config.yaml
router_score: "softmax"
routed_scale: 5.53
num_key_value_heads: 2
norm_eps: 1e-05
rope_theta: 100000.0
parallel_block: false
init_std_o: 0.0
warmup_steps: 306
doc_mask: false
Below are experts of layer 6 (counted from 0) of a mixture-of-experts language model. Rows are named router (the router's row for the expert), up (a neuron's input weights, with its number) and show model dimensions 0-63. Each number is 128 + 24 x the weight over its row's rms, rounded and kept within 0 to 255. Numbers have three digits each.
After each expert's rows: a language model's description of what the expert responds to. This comes from a sample of Wikipedia text that the model never trained on.

# expert 11
router:154147114118126147095155135107181106153118146164126129126143134130081135186115162126194159123142146162138163117086120102134090108127107149139114116145124125157121103142144100130154148126152176
up0:145085165125099138146158168122131141158078142143127162117146123102170144130118129117134099156089136139132137100112128161145102116098119135128146115149162131118090164120119174122151149143102106
up1:123160112165156084138164110078105161104157150170130140177168124082109145140188133084078133121167109148115124121134102086103101096124121099145142124153110157113129122163134137137076155120163131
up2:141079095140130121126149132113151105162145107111109119140122102144115171153162125124166071134100156117156124105139123136140139135118136100163180110126092115143127123104131143140174159134119169
up3:115131133113150138140113144156093101168144104142146143137150123118101124079111150125124140104099153152184152156111132098163131135178147106121138108152121166128126100146146118113177146145144133
up4:171113139101130187158145147130135115127087118106169145106116128155101186132093127104100117136120154111107121133162113147112129152166128161127120128115133085126082103085127143122104153144154131
up5:160131116133132123127118104130126106129085145114137123140102104152138131135116129127119117126130143112136082131123125111089057134126116120122182152129129119147097120144133096161121128139151161
up6:123139102113130147136156148110154074133166139160119167140121078105139158128117129080141141166147140112127155151112075146158131119155124133116156119093148110140124099163160129161165173101120093
up7:134120133117119154154137144125145123182099102119152137136157143115124162119103144125112137128152149127147134103152128126146105113104062127157127140102119079184105092165139097110162125137149115
up8:138119155103105135109144178149055096091092144096129170109126111098104117136117135114131139129131119117146128095109179136158116154109161103112118184125118122095124187147102150104132121149163074
up9:113120134136120154078088150132135136142139141143166116138118164126138153139151160142131065107117145167118137127117158158156127129151100137172133094165121141122140166134147100168145177169113133
Description: Apostrophes in French or Italian place names like l'Isle and all'Acqua, plus spaces and digits in sports statistics tables.

# expert 9
router:149135116139186129116134169138115104146145139134120145108141136106109169136114154101143159137164131129155151119146137095086115135136143109187123117142117106142111113167132083128170151145147150
up0:129123083097104097071156116132180137132125116126137098117118126125149117153145149101159116121079157114162124141108182144099143104131099124117137101109116109136139165142110175135105132136142100
up1:100163112144122129145141133102117150094155096171099145165164109095113170134158133112138144129182169115139129130137088082111104125139115142206172145144138100138124105121121122104105103114147168
up2:112094113108125107132125115106150118128130089105137121130115087135126164131127151106137089131131155144167166111139161133176126110159120094147135148093117132147131108116163108140144161145110140
up3:135103076114113149113123116135106115157164145137118149155118110120086140138120116120135176127151136097147147118122078077157145122133139147162111148148087144171141099101079150099132164092102110
up4:132125117104106159124152127130109130118113137162145128121130151116096122123135164122107172184125152123125131106125189116132123141119131104133133151086113118122120093124101125123131142146137158
up5:157099110098142117129127132140148091146062091112140120117130153155124171125120137133133118135140144138107129107144119131119098117127112130122151128133113140101141128156102094137128139152120188
up6:153139123105139172146154154128124118095127152123139145138148139112105156128112128090189118134152094117108142143115141126135115104106122166088177119110124156179104106147098156154132220085137078
up7:128110144114093150085124115103183139144097129148119103109162165113128153151138169114127148133158142127133114162161143133124118113142108100133149110132139116175126138160111146143140113197136098
up8:143151121113103126107122141109101090126145159098141166111137137099107112105160146100128157122140120155120104137125145113130113124131121100056118155134142115115130155117135151112118127193108078
up9:144096134148122161132115131169147101148148144162109099139097174115155103147132127109100095128134142130054154141125114158179145122183117149121141133154130124121132148115109116090132154143109114
Description: Line breaks, table pipes and sentence-opening words in biographies and tables, such as is, was, The, His.

# expert 10
router:124151129137121117073140160161123128178100129160127126162129132096127118129106153087118150136173169160123156102129141123085122095162092071144168136124100125160118162117129128133136159125130113
up0:130058135127092149114120156090113121142138126151136138123164115127123131122154110138113120152152149123120166158116126133127118143129121166126151147076140102130115166162156173149145143152140092
up1:089143150175133094135152096089148143119090118165101159152133143091099168117154177117125117138160139138117131138100099083118120089108104133169143133135137132131118130172140111084083130115193159
up2:140123137111141124119155156112117140188136134137122119129166139142092192140143148108154094144115127158143139148158151099142111129095118091147149101099056133124108119150131127169136196146125143
up3:144105142154143139084123151085160146173086105095151112138150118138120137112088145181082136137136137103182159106118092091148172085178140111144126125126163130203158127129116150092158138131155136
up4:143082139139145116145123137139125101157117148137136127128095102111121172127130178056105133160101184113095119096125145131128127139184146097084141215114121098119121124131145152130127152112182146
up5:167096097138132128083154103155099140144097144142095090132152124149112153139133156146159157134077125125151067112110121145107083118104120096134159132139163140110123084117155129160124138147162139
up6:175107104123122154147157162132107088146133133120125137132146118141122148123133109049174147158137133116128128149095123130133104134149127122114170087102115135145084092132100181161138173113118078
up7:156125129136127126118153142109184159178109116158160126167126161117139155153133134120129144122117124117108124131146128143151126113096086104105109119127133128159118124197092125168146133143105099
up8:132114103084102166131150129150080155117097147102080142149135163064112134135101126125121133153164132127136144110136187128131107172152123125107112172161107089099112140122138173119142085119141085
up9:143110092135135132141118126100152089156103132159107102136054122070123124149139115072108109095091088122123129126121095171144104118121095111144150109151118103125151134131144099117173163124113124
Description: Middle syllables of Japanese and other foreign names (Kasumi, Katsumasa, Vladimir, Kamakhya), plus colons and the word such.

# expert 1
router:159100117093165146092182139111163094114116146156143165143143112092108135165127158111132154145130121152132122086131129099073096133143127108151131139132085122122129131156088131098136127124124139
up0:112065163145137121137159145086134114134140122138129118095099127150139153117123096121109126155095114130157126150146154124120100124122146140177125178129130112123102144150112165118164131124134136
up1:153154124144091106141162134136125164117136107154117166144134120093144161133166116126148122143147149118110109107129110119103092121119130131172167175116127115098126111147136139132119137119175132
up2:144118076113136096127112122144129144121131098144082108147154123125099165156121169096147076165108142140141150102150128090153098130122136110150148105122087095154112095125102137124165205108137122
up3:159119095128152121096106108124122119117112108153148144119160105111075136136148144142122130095117099138152146116107149103112130108137123153145150165154105163184145106156097136108135140103117096
up4:154147136145119128124135128102120145133105139121155147128113127169106179083108134113139158138117140127127108134125147081100118136151093140112133138138158121126111114156115097142103136145144103
up5:124132124152128108141073136083143105148114134123135163139115129167143150158134148103142198134145132099126141169142152098108114138128096096105145159140114109121125117136170139131096109124117152
up6:153145130120117168141167182122123110113120115148109144156130088097144155119137136056132160159197106146110163151126106141092097136123054110131149140090131125146105069120134161144138157105138118
up7:108120163127138149094122159169130153164084139099114094136164134136159148136112150108154142133138147157144105146141122177136115087125130125124134108109120113157076109159140091102155103161143077
up8:139112108109071141107101146128104149148117154129100147116152143125123115108143160102122127080143149146127134152125147101125112139113125127112079189121111136148131176117074160117146122159143101
up9:122106136139120162121109110140110133156120127153149114166093111119096090128087175118107132120094114108116137097126159086080112104140100127144133142142115128131133150090126116146128133145103115
Description: Middle word pieces inside proper names of places, people and publishers, such as Mon-m-outhshire, Conn-ect-icut, Minn-es-ota, Mc-A-uliffe.

# expert 14
router:132138115097163129112161146114137101132162160154093134176130165110094115174124151091140101144173145133102144134146122100093102090146108114137129141125124120187107125147135116120155119157127161
up0:111124134137101136140154127140140121154138118167137152098134123094143104136133133143162128151113165135097119132133173138126090099112140178141127133130102141134088141154128127142103092148131104
up1:111140140159132134105104102113150145123131124149080177181103116098109155112140145119113121140176132121102147123110111127136145093121140124165138133150133085134136113147131134089084135103162166
up2:142074153117152120125113128117133128162133154091117113123116093123104130149175148111151108162130127143151142132147141148136124143129130105134166122135125153120103135142108088146122152146181132
up3:101135118143167172118132155111111132162134132129167149119165121093133159117130157118137136127107115119165153132130109134138145120154108132164146125127106143138137123139120166129141145101109140
up4:161076108152152136152110108130108106142149160122128108147161134126088145120114131079160139143096144112167124112135157136121136144129156121130107131132127119103152115085137134152121143131127159
up5:174109106151119115123138114149120144126085128129132124095051152157106173160129143140143107138088148130135096161147139125101114120141093131118117154136148113128116133161135086150141129126122153
up6:137105112105143132145180152101120105150145126130130176161150082093092171126122140105148153144131118119117144146105100145134140136141127124114173145105132139150094116169143141151149142094112086
up7:120103115099130146085138096112172166163103105163125141123152154118105131141117156105100142123137160089096154135127153145154138155145110141140117139124168095161124136202147118145204126187128056
up8:145090140169119119125148168085128126109107127171100163119127133101140135136144132119171137115115126116137118124125164109134113136107125120106138144133152125099110152122119132146101111156127088
up9:141119143161120132111121140159132115135170123167140094166141157142115118195138102117102109120116132114115110149124098131131073136158111111125143104185118128161154143107129098128149154136099121
Description: Capital letters and pieces in sports statistics table headers and cells (PPG, PIM, MF, FW, pipes), plus suffixes like ion and ism.

# expert 15
router:134114139156127108115163185137159127135106142154116122125141142133088137141089138136144162088113155130168145090122153099107141096144101111144130108125121115161133132112127118188114158146145180
up0:129069162111140107117139162109134127161157146130089152101149135125111133162110120144152105136098113132128119103139156106138132117129099166128144115126144136140149108112155164100116132158111106
up1:139185090138137081116164134095154141108145141128093143142170136113110164126143153100120117176141136144087152123109100095142108110109133167171130154150118120124139093138114149138103142107168147
up2:130084106114144132139157125115127140146163112129115134109122085125097172144156129103160108102133148133147155129125129151145137132130152085148176131117128115120142123105135116150120175148157170
up3:115135075118185172127108155161133146132138106121165146109141114116120173144139135122125126112124106116156164111165152129129160148128144130134079141151127128120118096149123140087170094121119120
up4:153103111120108150132157128148176119126083151152191132137126104148124141143112177129146112181094137109134179115148153128126118095163095116160089126090143176112115128130114162121118132157138124
up5:144090127133143132138114120133085112164124130121122120135108128150109149104140124146126140168129113125130111140176102098089103122122105105149162159152122164121120072151157115164127103103118123
up6:139110092138148150153134174119095115121150152140114140145131138125111166133134141087144134145134133123116129130123090098139142146135122154132159112140131149138106081147099148153159204094114098
up7:133116152077106171084146148122149152119106131123101127129170138138135122152121118131147146114125135119135146112171165136136096127164119095140088119114160151139129080164111124154140138169163092
up8:127111142130129141124147167159110131129088143148101140113126136091123119132166125147114117116153119114149128155148162119124149156143117099126127159120123116086150171169091142130150126183162078
up9:157154151098134149091101145143151098183122156160163127128072162127143100159156108093121141125105137124103099131160144118151110118141124096136150166125139107126142136114128092157132100120141091
Description: Word pieces following Sh- or short stems, such as Sh-op, Don'-t, Ar-t-ificial, plus digits in election and score tables.

# expert 8
router:149121137138161103125136172084151136123104131142081119131172128153124136179103133095159151105121138157146152138106139097115119093156135117151126158195133095124132112143159110164130109134146181
up0:124076151151129122085174119168157095136110128119142126103134147143101124138094141114127119116096122133130141117116179144125161090130131164118115106110090090124099161150142147087124124144159134
up1:118132123176143133130153086103147136084128128186120148132144147099091155091141140080118151168146150115138135096132130112087099070123122133149137133099128118122119108154121136132099119122186132
up2:123101107107116131110123160149128132176148116131122132090160103128122158182149126086185100118120164132169153114143099151157144081118135094146186149146104136148092116158088152145176169143131165
up3:096103094135155157134124156136128163133110114135142126111140088107117194109163143142170097070135085106195179138097140128141140097133134143138114113119124128117113137142082148100130107119145109
up4:181134108134139148131134136136095143133108161141169120092142120147081135118094150123163104131097163133120135107121141127139156131135128112118100134113129139112083111115120151163136165163172156
up5:147130115143158153121123111125113116130111136148132132136093130145123153135127135116098167151141136105110119112160145127083077122132106104127128142142147117117108123165122102140124145144152138
up6:154124103099108133140131136132081120157157102115122158144130104127120181140154156091136109142123137133095145157118098110146107112156109099144168112075116170135134101137124153207133169098129055
up7:103142118098119167134136134130136143172115138125135105121163141121137183128135129127138146131164138123143124137165124145134106103127126102140119097101138120157129101175130114136195127128117114
up8:121146153110113092132125114117097128110132126156134174119093171103140117164138131152115145117132138096138133160138201117091127169166132141101114191130136063125139170113102098126129113161127079
up9:124099123109150148144105125156150118147163114145142131169101161121157141152155186127164130139115132132105112138113117157144131081147091157133171149144126094127142153129131142124118151135102106
Description: Articles and nouns in articles on songs, albums and TV, such as single, album, song, episode and debut, plus pipes in track tables.

# expert 5
router:129125105159124128112132134120151123142085140126107164175107113112101138149077159090144139139158184140161132118123139099123111110117100125135123141119132144143104159143156118169168125161169141
up0:117108128138185168091154132137129132137115080142136127088140127145171118086084163100146105133083164146161128105138161123127116148130101132134139092137112111133137155118112177111104117182145102
up1:114129138159120139133156122084109142117135114182143161186137147071124127126125126119128114094153141146095161114114076121098126112114111139160147150148108118104114110133123119136079155125168150
up2:121077144106107163131133147138172117158153113125140186140126090113126148160136123097170127098104180093121167094120104160124104148116134087123135133140133157112139144133147118122157153137110147
up3:121118109132171149104121144098141119137102107141154128138146123128085125104143136123122129133144130089159175141144092119147160156133115120146104157104157133136147127112103131062152158092165093
up4:165124154135154122117146139175140151098089121121141109111128139119131170137133118123108130164113133121118157105106151097115161117127134112133133162106163101145094114068090160118123123166149208
up5:134101106124151117102111143140112121142110145140136122118113129136101164154107130144133116112109085118102098136121129118129107110117075089116148169186160144126130085146126112159091106118133164
up6:128091122140132167147177169124105132107134153114119170140133115104136138116110155086171115119135136133153113158095099136149119125144121133136187123126132144170067096155159143132139160118120086
up7:153144108139098122122127133114196126128128107125109123166150148124133133133119136115147131160144151126111171148120126142154140105121121109117166134126168094155134076152065173139167149160121122
up8:162132067119127107139153159133121138143145143137120173115155123117093140114117116115142112100138105128110107109094163069139083173113151139132096145128110114114100143086140132127124120157115132
up9:151136139135122169114122136165151127138124152119141114125108125105126112169136116109133114128110144145115123153143154114148146132121128153170166113146114087117111133158163147136158125160157105
Description: Conjunctions and prepositions in running prose, such as until, while, than, and of, plus endings of spelled numbers like for-ty.